config = dict(
    experts_per_token=1,
    routed_scale=2.0,
    init_std_router=0.0164,
    vocab_size=8192,
    tie_embeddings='early',
)
Below are experts of layer 3 (counted from 0) of a mixture-of-experts language model. Rows are named router (the router's row for the expert), gate (a neuron's input weights, with its number), up (a neuron's input weights, with its number) and show model dimensions 0-255. Each number is 128 + 24 x the weight over its row's rms, rounded and kept within 0 to 255.
Before each expert's rows: "gets" lists some tokens that make up at least twice as much of what it gets as of all text. This comes from a sample of Wikipedia text that the model never trained on. Tokens count by the router's weight.

# expert 2
gets: " ", ",", " in", " |", "'", " ("
router [135 130 156 158 120 139  98 137 128 122 131 125 104 101 136 148 124 159 107 130 121 145 131 116 109 143 118 146 105 120  92 105 144 135 139 178 165 116 150 112 164 166 121 115 156 133 155 161 135 140  81 133 101 132 177 159  86 158 107  60 129  99 112 108 122 125 109 125 149 153 161  68 150 153 143 105 126 143  74 149 171  68 155 120  88 106 115 103 132 144 123 139 161 105  95 111  96 132 102  98 138 126 127 155 109 101 151 176 173  96 136 131 132 135 142 113 133 129 137 136 176 135 120  77 152 101  81 133 125 145 124 156 160 131  93 157 131 131  87 166 112  96 127 159 103 163 123 134 115 128 104  85 110 154 147 109 112 127 126 128 146 118 116 150  66 124 130 171  95 156 125 108 122 121 114 158 139 123 126 127 140 100 128 132 178 145 117 152 130 129 112 122  87  96 127  97 116 147 128  89 146 135 147 177 132 116 119  90 166 134 117 117 113 109 155 112 141 126 151 108 107 107 141 120 172  99 174 108 123  84 141 150 146 134 117 138 141 151 127 155 171 140 126 140 111 175 171 158 129 118 139 111 162 128 102 115]
gate4 [118 146 152 152 114 125 107 159 133 118 101 125 154 137 118 127  97 100  91 137 176 133 117 149 115 145 136  90 135 102 136  59 149 127 103 128 123  76 162 151 124 175 102 134 148 113 150 142 110 133 119 146 131  96 121 107  86  86 138 125 134  93 144 103 104 104  91 141 143 117 109 116 132 144 107  88  99 123 142 136 140 131 178 116  90 126 153  95 142 145 134 125 135 145 102 138 116 114 102 114 138 177 175 151 127 100 165 173 139 102 135 169 148 143 134 133 131 142 107 139 146 110 122 122 129 121  85 128 120  99 136 110 181 146 156 124 166 125 133 157 144 145 100 155 141 129 172 159 131 134 130 139 118 167 147  98 108 165 134 146 107 129 103  95 112 159 105  94 119 129 160 128 137 155 113  45 102  91 144 140 125 144 125 111 109 129 128 137 171 101 128 144  91 134 141 154 112 103 110 109 102 165 145 125 165 131 125 138 102 133 113 119 147 128 172  76 128 135 117 125 167 123 126  89 135 127 157 136 124 106  96 123 119 109 120 108 148 130  84  96 132  71 103 138 158 115 162  92 108  87 125 121 112 148  83  58]
up4 [110  74  93 126 124 136 127 100 130 128 128 148  78 134 122 142 190 139 174 122 140  90 143 118 171 113 122 100  99 133 123 100 135 133 143 117 131 139 131 146  85 155 161 124 115 113 116 131 148 129 103 100 140 122 109  84 129 108 139 109 113 146 125 136 134 159 102 100 147 129 140 122 140 119 116 145 126 109 105 133 158 116 108 117 156 135 148 130  75  79 114  87 139 157 165  84  84 149 119 147 125 106 137 128 152 188 107 180 143 100 151  65 153  91 117 128 139 119 181 145 134 126 145 126 128 105 148 148 135 148 114 126  98 146 113 125 104 141 105 155 140 112 171 106 134 164 134 128 115 163 104 134 152 118 184 187 139  72 139  99 154 145 144 132  94 130 137 155 149 133 122  90  88  80 109 156 156  90 110 117  85  95 116 118 137 166 129  98 149 161 140 128 132 108 125 120 145 128 101 118 133  94  99 140 127 118 125 145 159 157 113 146  85 136 152 139 107 111 104  85 108 110 124 142 120 103 164 144 125 103 131 134 174 128 142 146 101  88 124 139  89 148  94 108 133 142  97 151  82 140 114  81 125 142 125 152]

# expert 0
gets: " of", " the", " to", " a", " that", " was"
router [173 146 116 102 209 167  99  71 182 137  71 113 158 151 132 135 129 114 125 150 107  98 164  91 120 148 107 119 125 131 154  90 133 122  93 113 106 120 127 156 100 126 162 112 148 136  84 117 115 115 117 121 170 145 105 105 117 115 144 138 112 161 135 132  98 102 131 111 131 123 134 189 166 148 124 117 126 179 122 102 105 135 135 120 142 115 154 121 112 124 153 134 111  94 182  99 138 113 116 122 120 157 139 124 128 120 128 133  90 147 131 147 126 166  84 110 124 146 115 150 127  81 155 129 135 154 131 142 112 105 141 102 105 101 138 129 108 118 119 116 127 157 115  95 102 128 124 153 147 132 114 143 143 104 102 162 156 127 143 124 134 126 178 112 160 166 101 114 155  83 150 110 114 129 103 119 127 129 107 146 123 162  71 134 112 121 149 154 132 146 128 148 181 109 113 109 161 154 148 180 154  93 117 111 146 157 146 142 152 124 163 119 143 117 110 113 111 163 133  94 148 176  93 132  98 145 130 112 142 111 141 104 104 103 137 132 115 110 117 123 105 139 150 170 115 104 126 170 174 144 106 130 128 200 128 173]
gate15 [145 151  97 150 135 116 118 138  72  92 134 151  89 125 177  80  94 117 112 149  97 110  99 127 128 171 150 154 127 103 117 109  99 158 129 129 113 139 116 130  65 153 126 164 143 161 161 142 145 155 136 155 113 116 129 136 130 117 123 114 130 107 139  94 129 176 127 142 109 137 121 147 141 144 148 147 140 136 142 106 151 135 116  95 125 122 127 100 154  96 114 191 129  75 120 150  94 125 147 135 146 145 143  88 142 125 113 138 108 120 116  70 130 142 188 152 129 120 129 135 142 159  81 105 108 175 162 107 157 108 124 164 143 113 106 144 145 166 102 151 128 132 176 110 124 125  88 110 110 132 148 150 153 119 192 130 153 106 166 138 119 128 141 142 129 144 179 119 164 132 128 122 127 128 114 136 120 155  85 135  79 124 105 123 107 154 116 131 121 114  98 114 126 162 147 119 113 104 133 157 175 100 125 140 116 110 147 138 104 119  51 140 126 148 129 130 147 118 162 125 123 120 133 135 117 112 135 141 137 150 146 132 147 162 146 104 114 171 190 161 105 141  74 100 138 110 138  94 160 120 130 159 170 102  99 132]
up15 [111 169 117  86 137 176  80 125 157 145 152 121 126 129 128 177 140 122 104 120 120 126 177 161 135 117 122 128 154 175 141 126 114 102 134 141 149 131 129  98 146  87 138 138  93 109  84 148 126 140 100 136  99  95 155 147 122 142 134 145 124 114 124 116  85 140 159 118 142  85 114 108 124 142 108 111 119 122 169 132  85 113 108 139 103 118  86 128 109 131 126  90 145 142 126 134 138 122 115 145 118 120 155 162 100 148 123 123 125 136 126 164 170 121 152 128 147  89 114 130 140 121 128 137 159  93 134 121 137 137 113 109 137 120 102 148  98 143 129  75 100 122 149 141 147 139 100 151 118 159 109  99 125 156 120 144 138 115 121 149 117 130 122  89 150 134  81 122 114 161  90 135  93 144 149 133 131 128 165 133 137 136 146 163 131 130 167 108  88 120 150 138 134 127 130 146 153 103 153 110  79 152 125 118 121 111  50  89 120 130 165 104 135 145 116 104  60 101 106 106 127 140 100 134 142 145  62 131 123 144 120 110 139  93  98 204  53 101 113 131 173 117 125 124 147 168  97 144 118 127 141  77  81  95 132 136]

# expert 3
gets: " and", "-", "|", ":", " |", " the"
router [104 136 149 131 130 122 167 129 115 137 113 153 137 145 136 124 140 121 137 129 163 161 132 155 119 144 134 155 159 133 150 145 154 131 148 129  63 131 168 121 159 111 138 143 100 128 167 145 123 117 133 107 126 141 142 165 128 111 121 163 106  92  95 129 147 114 139 165 139 140 128 139  80  99 142 134 123  64 156 149 126 162  77 148 119 124 142 149 131 140  99 130 133 138 123 159 156 140 104 169 180 107 104 116 134 120 119 103 153  83 115 113 147 133 164 129 138 119 134 115 130 132 104 131 124 168 164 130 144 164 188  81 143 170 139 132 168 141 138 151 159 157 138 134 152 111 130 142 122 122 133 141 127 151 116 149  99 167 142  94  99 184 100 155 108 130 151 103 122 133 153 154 179 115 158  94 128 138 109 137 134 113 161 149 124 117  67 101 129 173 142  89 150 139 127 125 130 102 168  91 122 162 137 155 108 102  81 135 110 132  61 133 107 143 128 158 141 138 151 126 161  64 110 137 117 113 138 136 133 151  77  94 123 147 123 111 102 161 116 123 135  84 112 108 134  97  93 124  98  83  99 137 162 123 145 111]
gate10 [109 118 128 118 135 104  79 155 132  89 173 137 136 120  92 154 119 107 168 140 154  96 135 117 129 142  87 139 133  94 120 143 187 152 124 121 108 114 163 109 148 168 143 122 145 124 115 167  75 137  90 116 124 132 147 126 122  92 149 132 100 114 178 138 112 126  92 161 125  84 111 125 106 133 112  95 155 165 145 146  87  98 121 125 140 111 111 134 133 145 151 107 136 130 120 154 128 132 143 114 117  82 153 127 102 102 142  69 185 128 118 127 135 116 151  96  83 192 105 133 136 100  95 114 125 125 104 106 165 144 112 116 163 145 107 112 169 139 137 113 141 113 150 117 103 128 130 114 154 112 122 134 150  82 119 146  67 106 126 131 143 123 153 129 150 155 154 122 105 122 170 151 105 118 151 117 145 126 139 147 174 112  80 160 140 121 158  98 128 161 153 103 108 131 144 101 155  68 124 155 113 107 117 134 130 104 118 125 100 139 165 109 124 126 146  87 111 157 114 139 107 117 139  98 130 129 172 126 144 179 108 145 155 112 108 122 138 142 131 121 149 132 132 123 108 111 173 101 143 162 109 148 146  96  70  75]
up10 [109 161 137 144 144 117 140 117  87  96 133 126 107  66 142 113 103 114 193 129 155 150 101 140 135 167 141 179 150 125 149  73 174 138 123 134 123 101 134 110 147 134 155 143 122 142 114 157 140  99 157 120  95  94  96 169 138  89 156 142 129 158 188 100 108  91 126 133 149 120 147 142 162 117 125  85 120 117 167 147 144 128 126 133 103 107 123 149 151 141 135 131 141 146 133 124 136 114 100 117 164 139 151 113 117  97 124 106 131 148 105 116 131  99 161  95 160 107  76 108 136 118 152 131  89 120 127 158 130 144 150 155 172 102  99  85 118 122 106 132  99 128 159 138 170 145 131 106 131  99 154 142  79 138 111 124 140 176 148 113 114  69 137 149 101  76 101 124 141 133 119 163  98 155 149 134 170 124  76 144 120 144 113  94 159 133 131 155 107 139 102 160 125  82 109 130  99 105 111 103 147  73 130 136 141 106 161 129 135  88 103 117 144 130  97 136 140 148 136 167 144 133 115 133 152 123 110 146 128 141 132 152 128 152  91 109 142 169 131 106 133 105 113 120 134 101 148 120 129 107 138 140  81 168 136  82]

# expert 5
gets: "1", "0", "2", ".", "9", "3"
router [137 125 110  82 114 174 128  96 175 175 104  98 110 122 116 103 124 117 170 165 136 117 124 121 138 114 157 110 137 109 150 114 114 133 122 115 136  97 141 154 121 113 138 165 125 123  67  70 133 154 184 151 130 108 134 117 153 142 139 115 156 121 151 125 130 147 142  95 157 130 107 129 137 124  88 120 120  95 133 103 115 156 122 105 129 142 144 108 116  96 174 110 121 171 142 147 134 105 142 114 154  96 195 118 130 185 126 140  88 137 111 140  93 114 126 116  88 131 150 165  59 110 137 121 115  93  96 156 113 117 103 142 164  88 139 140 152 108 135 108 101 152 116 132 135 112 115 100 149 177  98 157  91 111 130 113 142 101 113 135 132 119 105 103 161 120 107 110 161  74 127  86 102 135 129 150 140 147 151 124 144 151 116 137 117 123 156 141 134 125 121 116 161 146 108 132 102 114  72 189 115 131 141 116 108 127 153 147 122 117 153 141 143 108 128 162 133  99 114 153  98 153 140 143 115 146 125 119 136 101 153 165 116 140 117 188 118 111 151 110 106 172 109  60 125 149 129 119 147 125 130 108  91 162 105 159]
gate15 [129 110 126 118 129 105 148 139  75 103  84 112 150 111 159 133 112 107 127 113 146 153 143 119 106 105 137 146 139 184 125 145 130 134 157 150 138 166 116 121 135  77 141 119 115 116 151 106 143 159 137 107 125  85 126 144 145 145 175 129 156 138 162 143 117 112  88 127 140  98 150 124 122 125  93 112 122  83 148 146 133 164 147 135  69 126 140 129 134 108 116 177 120 108 145 135 111 129 104 149 104 136 137  57 142 117 101 159 139 130 106 129 177 106 136 159 172 155 131 132  92 149 156 141 112 155 156 138 169 132 125 102 142 143 113 104 135 125  96 143 123 132 169 141 128 126 150 151 159 168 149 107 112 148 109 129 167  62  81 129 104 133  98 134 157 110 124 142  97 139  94 134 139 101 137 127 139  92 177 119  76  90 126 146  98 127  69 134 112 136 153 151 134 127 111 153 137  95 106 146 154 163  97 142 163 128 122  67 115 123 123 132  98 146 101 118 138 108 141 178  92 107  88  87 155  96 147 158  83 121 166 146 139 142 147 137 145 140 141  88  98 119 142  86 113 126 135 125 134 149 131 122 104 115 111 107]
up15 [119 109 135  91 110 160 104 112 142 123 120 148 131 151 116 143 143 169 156  99 146 116 123 135 143 120 115 143  87 117 144 154 119  93 129  94 124 120 147 144 122 124 119 149 143 113 134 124 150 101 150 163 112 171 128  98 131 125 117  86 107  85 124 118 158 142 125 164 112 145  81  92 129 119 128 150 136 158 120 134 107 102 124  92 131 154 128 150 128 142 109 102 119 159 134 107 151 107 114 105 137  93 198 149 137 119 113 123 113 120 129 129 134 148 118 102  68 135  95  98 150 130  88  97  79  96 101 112 121 119 151 123 119  81 153 121  96 109 107 111 111 146 109 153 112 131 129 125 118 102 158 131 102 126 132 126  97 170 148 153 149 125 162 120 125 145 151 138 105  82 134  97 108 172  82 127 120 161 167 166 136 153 154 147 169 153 174 139 142 127 130  97 127 137 172 117 164 121 147 118 150  86 110 118 135 154 172 176 127 156 141 108 134 147 161 167 106 165 204 127 161 130 147 183 157 127 128 132 106  98 115 158 163  97 134 129 155 125 139 153 105 118 117 124 136 188 121 141 119 104 101 129  97 119  91 179]